Experts of a small language model.
Size: 11 layers, width 192, vocabulary 2048, 54.9M parameters.
Experts: 48 squared ReLU neurons an expert, 8 picks a token, a sigmoid router.
Below are experts of layer 3 (counted from 0) of a mixture-of-experts language model. Rows are named router (the router's row for the expert), up (a neuron's input weights, with its number), down (a neuron's output weights, with its number) and show model dimensions 0-191. Each number is 128 + 32 x the weight over its row's rms, rounded and kept within 0 to 255. Numbers have three digits each.
Before each expert's rows: a language model's description of what the expert responds to; "mostly gets" lists some tokens that are sent to it at least half of the time. This comes from a sample of Wikipedia text that the model never trained on.

# expert 55
Description: Articles, possessives and word-starting prefixes before a noun phrase, such as a, an, his, its, pro, con, and be after to.
mostly gets: " an", " a", " pro", " pre", " one", " high"
router:144129145137171197113091137128081130135144114126115156111124103094212092133107125116063123129074108132107103110063181151173134063197187142109132162066084144150143139109125159089137092170123083128093144152114131108104119183202149153107110132154115188087102147166129131097073144131064138093142183129119105126096128121085104073142137062178098101145110087172105138100114102145135142121214142129123127132132122141147196156088088071127127138151131121065155115123144144070153138158140099110072167141143180168106111132134119130114160142129061171127131109074148196188136135159149149076
up13:147152100126133147136093142135131074089123142085180114135124152126157140116162159106061211194153129157105153133193152103129177135081178204123089147147151172172130084157118119130017124133096095140118088107111161096096133136112170151136093168167117115133111115192178139123125097104112115111157179188115120125141136091145148105146129096170160156131115194085109166132077125175123112178101121128113132112052096143121189118167094127117136132105098148163126153172105119128155120164176074142169138129091148106103090140145141159083151105158073103212190115096096136149197152167116127146
down13:160122159143143165130169117124085112153088146177095107169103086148117148108067144140107175133085116088164120134116173090120146227134106084150113108156171117117107144160140096096108123103222127082102099090163135092151171113126136200150150131083120135124117073057101124150149083090140020117165135183090091144130124109170151133145133128109114109124086128152129124108094061122142141124158145141185119132135171172170107146189120128135145151164133117092183105236087150127191107079148111088152107174154122107108119126096139161100117103160122132114157148178110105100182123108172152161
up14:081189103128080173074141152093091106111117233128071125120084154184148142200138121081165150155116126137147129128130123140130098168107097164085136178150120169127118096117157086193155182176060121086126103085120153140114129110150175157149118174138116070057165123077150106097096059141108100114146138179060127129116126088096165136088170129115136079108154131137127106080122073153139109122075160162079153113098134078151146113141091104097151133103144079156148120109150141113070131154122099109149125088109162086099090158134141121064083144148100096124183097142070139174137124090129145141
down14:090154093108165061169107117149121100098117142099057201109102117136138178115116084141144104123085161097158181056142164159138087161122094117127227132120109156167158154110151165130121048157162124139117130111179051101129181115107070117158152137111144111141156120136111123139084079089130230153159113051131124149145173138218148126185101118135114170121092110167135147157135161143139089138166099182140071121141131104125098125139121091108074168133148110179069160099124117117121125106142144108162135101167110131182122132147104155143103091139165112127071165134167163149124154124093103124
up15:092162105089092129118137127102074134154107079132107094095070117182057178101094177140148146113121190142162086145139105152192086123088039138120103121140175129103137136163130132102136097176132147122158107136203186160130130147138099152124126125097152120072109112098089124109151121160091071085145095153137159164125139128090122116100169138123142051077113130099105095114170117160110149127075160157157135145098141104118110133097100134123173108163098103125147067148045142168084135165140106136190136049091157053119118097083119104116185139069098114145148146162115160110175068098111167126
down15:142107200141165120144116138163135135137129106079119155120143115123081117171188123127085129146102077138106098062117173137072140116141041120131155129112176122177130085122168078089114101179117102128169081112084195087125167134115153171153164147092091182145148187129150182107172137132118145089166139045120112135131075203105162140120116100104129101137131105170170099095107138181140121156129081113140147124170184163102098142139075194146148124107176147129108131144104160102098079123135144091111113093190133156150196154139192087124154173143154132074155089118105199159138125128164111128
up16:145130145126113135093149111073100111118104150147103181135133144142137152160131166129130115148062148127155163116163121180127132139127156135133146155097117181138114127112138130145122131146061126102097076099208148084096111096153100141182134112154102124125152085121111141053085084218141143156095168186139096160114125104120147115094155117124186062099102146124089143131121119137125133100082099174151184148164142089157119209117129152205185112148128102128134167107145159123119121171140131133175164079043167074213120115134133086094085145086159134131108095089130201158182141137209167149
down16:133107080115163086173117114146134094090108083131152087170130170144019112152086105106185135117066111137095182151104110127150206106098093123071104139129131122118138107131147114076188114085119113152144130129134135162076169135097142145127125110110097111130109117047070178149129160112142147109066092155089118161133162148123130138173158081119119105092084160114166116103107119098176099163134187157132129173126135169168136136151184121164126144107121097172112076078092081171117101128108182121109096099175121130099183117180151137154088111168121107079128194127104058113124112167062154172
up17:149180084142107082075159129142106147131135136153144117130144125149147166185077133091088156157069052139097199130159121159111138176131141128159136158086118185137153094152150116111070142157084149113115112087135130146101128094108129172120113148123163062106109077170082144128134097144119076163041173180162113126163137132086161140122160126124122119136070141070126119138177096134126124130072150141126183077117125085145143131149071077126137108115145153113171079155108136203126143201150162180152081101085173121150097108089172151131146156149153067080184076114099093175118091153168129113
down17:178129103121121147120171158158120182127176135189093178071110129106131126138111111173178108046175159111144131133164101167155079177094142193135086120121222116163082110067126145176142080124144086181144084119105199073118101140121101030064113121138166151168141158125121094147161161120113105159165076137161153158141116194168152155119130105160134145130103129094109188086128202156138098105131078086176101096129105172086127078116110113123134100133121110122094120109128108109142121124119130104125150152127098175099098114095066135151149152123186144168106085141123102166131130158119146089
up18:223113117107094113136127049136123144159081100160091133144164091107103107164094187084133112153124150168136135110102076160163142129113090141085110126147115178104101065157073138082115122108125107164104140104150157072082147160170165110206142118201105121179180151178120086137096149150177168092146100197102081133114152122102118127161138163157153142133101181076131111140092100089104114095090155136156114111112182069152124118093117046046146132125113085130186135109158131097157145144124135136135081119096159107125184109159109151116147094152080130153143139073170145115175136140137081132
down18:114084125117089131142123183209163134121174139112126089141131106131123040120157152162207141085145163140114123115147133111118139133127155144131142182120139139101129114093147119094120152096130130074089087112093102107093167075092117146090176125175146117141144139132145104151110164116124104176139112143145157172143156182143156119135192145143116099065173243045170103172140157095094087076125163103107061172061143120121198153131123141164093149115151081113117086139157162145112131113117177174118132120150124079095185101123138136134159082039172146139145179148123130111165117157152149154
up19:128170110122088187127143078124070132113217100109107121123122157174167117141126138101118131143089105120169173103102157208145129108128075151135111144058162129105152147128145146133104120164130124113094129146157104126120113119168141198186153151130154092072132115133138046094129080190165084126158174152109127102096103140118192086079132097109133099104094129169097164107093088149065136097093126120159172107114099091161166154182105156065111129128125126158103108161137158172088142155111108144156162100064139101153046117117179132148104118129100161163130088096115042170127147104162160194
down19:036115108118150125135137133114135137086110089090141145108102072144103139176142141138108116144160137122099109166184144116110108160148150146134138113170150148150102102126111158076061175116111128081166208132214131089128124109097150126121134123129090177110115192180124119166179191145143047106112157156136079126144117048105090143078112176118102150157153120074152107138085086127121151100089188149133141091152105115084190117128114159141212058135136179122134133103110102123126154153189090079130073132134148121083164090119161130136140151122132119136172096128075125141157178048141109145
up20:047164153161131145090160172122119176116128167118073127172126141159172146180132171156083107150153090176154094087147093140109140101102180177162147112133128194139165086105060090113062165144167066156082134139100132124175133143130156122121126139108143137137133154152113121132140161155113083085098092159132168117150047109082157176138178169141116112072122150184135134085117121133165127113116155094102132123152174110133130184125097109152083119147141148174199137100111150092127083120125150094102118134069110153198132102170121117117085148083097138123236100145167116180140064112123158116
down20:133157176135124151101094175161083108128077107133149094115159163085092176088105172170143119113129119133085109127158168134104120140117158108131149126091173142117181112121073138110121119111183105103086158151095198102155155090133139092136189151112149100123186172176075126180095136107071179117131116152136163113140174158071108152106090217158056142143146138205102118084101168134147152111172094141133100094201156174116137119138104099201136120126105114153136119124179210126117180195121116127118132166154120143128182092151129120080083119150150083120132108089190117159098118167128120097
up21:109189108075075149148135157154055158177122161134073130135112170134095146180091121103141101152110076087179105162177144143132123128181116185106107188094098149075162122104151076148141114164098119159072090082113123134099111101159104155139115116146152097109172090111142111112116079166075112135101131198058121077144055109160136135130168122173162095125092121117107106101096113110137118128098134146127064120121168081189164091175106128176180172164152134152149139126141111128095054160129103148132124103084119098147085118107174145160168151178069124181118143134131094158136082144104120199
down21:099118123122089128218113116094159074094154060080126208142148129108134107107112142125133078094108095180101147116140113165126096137118118138130150148166120133142116111070099143106166131128161132080129198167128125126111138117138162146157093093160162138147105122141110120117189206119133091138149147167130152185110124118183186085158133143059140139114093176165130139151172087084110147158118163156120135135118089168116111192178165149045133135144069118102060150126146117108090148071055139093114132095125108189123138104200108103190148145147076130153125120102135165099134123114082150044
up22:093175134131143108062183090146140198156139108176097087071118144114123136108090123163152113120151127106126089155133077158116050181133089151057109113086136172118134090140150131099125143135100074139190189115115167126151195168124141156144114146052158078166193122133114082133127157130187145156088127129110129092148118120094116118120076127141094154112110150148132125124099132093151103175099140166126219121078058106100113145126159148123093174116157161054086087158155119097125113149133148089098098079120137129158102099104161175080140184163121118155161069087127144121072140150175122105
down22:131130146101127093148150160073152130119127159086139160198143153118124158116153114122189142123077129105147081063144172117160161124146164087114152141108117100128145139122135145139128118107053209142174148117104087160155147155095122124183149114093229143173132162124158158143127161135098144101074135139124166140125105133134160101178088137061180157120088103093161133128117112112121131132161123111053097133125094131156082125095101171065158114186174169135081126147121169093082164210082057080118118129107126080122112214117080152099093108134127160085128131148103091139088064159151108111
up23:115160134142080136135159154125146135112117122161122105151123133136115109106076198111120088127039105157169113103142091127143108124109116099129119137116073152093096206162060158095093115197129091130152085117102106104140067130156216103160169158131091113081109140141120118117116102154138130152155180135115079164184112097105141063143198158121146034085161151140104192121180135126111103153122124115150071166120136086167144157159138132111120183168121201154086121148108108099055154144090140113170116086105112092187122136132192149111122205149125145118156109157147123119134082081136132149
down23:133146126144077173095096148133093136102122134118127112154076163159122166161177120096088207089157106060147139085129147120141153124074135159154156171148129118132127107101079147137163101161083134129136117143107129138126127100181166105097141080123062132123128164184114120121140155135168140133135120063130128080111185036098156105131135149162114123086141114071120184063067125190113105098117083128151089155159119130164164145067131178156105124101094159118147175160116205102065145147146136097107152101165081085127149049083103163098115160070153098084163088122130119081162167126106109092
up24:053151117162102140108125143154111149139130163075094129110124085175129196194129092098148152162145166104152149037163144099067100115164112151116181148132131171099136068100125113147037143150094153098131113165081225102139108131110172116110159141150131100122187171147168164109173117132086127090079168136136174179138136143110096165143112114168112134106104160136132092148098141152166092184110133119075091095120132128136117074113121077148144124123127152107152143107105128094159158140172123148103126085087146124196134097048065166152083120149074171174124124145102142121096124123178079136
down24:169134075176152207116110095127103134150123139173149107153143084169160150078172229094147199132090085129107131131112113121145103088135143187159121205131112141128118102129118137154145098115112079147125099171169089158131166116145142141143121099176087139127119162132149155091132136169165094103152083149149190171037127077185100133123081126135119128114164148151132232098127155114088142098134065152044142162091123112128095179115088101111116160134173177124108135165146117118162111112109156113130091181102201114174164117119097131132130118108186154151127136105121170180093149119129133141
up25:120174059128130129095121158119110092096109139148099166123120105163117142183109124123080149089120143179149186131160146176165137128110173159101109145077111146096194093126076109102092164117072179102075143124137172117129127144183125185126115198118122075111107192121071127114126077174083114105034155152138160124172128123055141170159140100145115127137077158101119139108107117115126106106100120077119172075123123117174143154083069146188196142118114148147174117100075128172145114200155129146144149110116118150164121127127149125038154134123103133158124150121210172118157144145141168125
down25:121092149071157116113082140146161127153130122139138118073114154125132138102144129104102120075118126142113124131093172125134169222099111184044205177185177100140064202131113177156123094124057144129150119087213113124166133106127094177137167129145141130119149124123170040172151167126153196101135109167124149139141115160095148152099128097095102120129105132079131161166157162110138126151116151152082090125161177125112122133175122179101154157104130151080141126117097150076148108127153140139128152135151089107179148144118087072155182126174111096161074171107094099128078157146058147151
up26:120156153131188150125139181135115118073131165163147137143118138111147190165043124117101164123107103161100210110185134156122071143153155221140142143093117111080153081126118126175099144123070140079160119130104131127134138150139131171159178162128196087071091128171140120121145135127159085103099119189139112075101093168087181112145095118089106118119094090147191143094103129089146138138120097122095189041134125114154148121138059172104113090146121127122177104131111113173142116168119118147117089091082105142151088090139085118062186120104169178124123095102124097095154090140122166160
down26:121167125143074122075181172121131104100117120109136133114119120121134105141069124178165153159136085166115045217128109112183102110150122137125146097136141092152104125097129111184097096124100082079144103148119112120167088108103185094174046140137165125134146127135114142145157096089098111141155102131152109143156143151139111105131129085082082117105161137105098143096173145096116132146120097145093121132078135064164114157132125171194111126085119049181137112141157107052202130082073154140153099143109157136069149141136075138114168066163096078086163163112133161104053157183180135111
up27:113141130101103101127161118108121150111161168140118074093104140168093148190152120055142145154104169144118162146189133104091082235110068112149214158113158210131130122095087110082151148118068162133154109083127157110051171110110117195140115125133127131155110156132101092080154119175158095103124177176082141161135126095171106150156189070120164125114058154079142151135120140124116093158081152105103148146110079107131114115179127132136093120111175140170169130113119116130121141178150081137122142147100162163203111114088101119122099124126189101136127093176129135149111085119152150182
down27:072155124090117180129154112142175118138119126154193206092076104144142156115136103086192130100116126100106165146178173140103100069105146110095089171162100102129116123118164102205155122130170104119067104168184167134111153120189094078117161102122116142139105122150094171154118147201086157152118164153131141112140163121106086128104106087175112112101151077102125128131141115111101118204089172096191111109155148109129128135117116079157121124116122127089067107174162224113117140160139130172191103168155113178114166158123159116102099165145114038101119142074158142142125131111080112106
up28:124098165173128156131195163099113137139128127162125135110085100090087102132154130121122169116112119170176186134171090111119159106132167168197133111116126099063161122091173133136113130144132137165047182100082160093146118120154093181153188147143154116144131149147167131108120153139128064134116099110079131079129153168132180087156081185104141106114085118179115133132116148153147137066122084121073187155111140109146185158114099158144095071157150168170124091144139155156136140127104074112121075084104136135189096060125112149120068177176150076168127106058099139105174105151138199136
down28:141143106207125142141132127163141144179029158099104074085187143069128115136137108198135132169060077136110191145070078134131172179121107133189126097106123133049164111144147097115128087104101130094175120119171155094156103135134128131142114148164189180133134069099080125129140159111122112156145143113144099123163115141101118146116109111195089134125129159105127134078085086193140156142109161132094104131086103109197151119155101167114167150136115131128111098158105139106169177132055126218178154143082190116142103139154102109077093094154133119110102130123164126098156096130107144101
up29:131137163185103157158139134080131166151146105184116133168130130075122104124109166153057150116119162153159172168094099146144135219153120178148148138134182163091116110101081087140099149149107131125101099157112098102126111088193174169161201159109142066143096162091121119100177086166100150158119102149147115167128090075139139196105109170160194174150084118150131096153143181184088136143131109144157106153166140153215144141079125141143126137172160144175146111071093139156100085186169145122150097148134150121115100115092178180133131128078164162144123118095127104102166134113152087185
down29:143087089128090108116111092107117183068112104171119071151132130149147111157100133147093097081177147159109109109150097115145145187084109161138135116113117112147063176110170158171130087159145102203120109128149165076161125162091149098102165123114150097135166144163142159158117123116185113167136119167140111159182169221136104104151128121112056097098148181098171127194134162099160130115187082100094151113177136145129167116104145084152155202172084085165115145130168122068126074119080110129096171160171163116106210140156102058174121120131140103144144151125127133129125107141170169140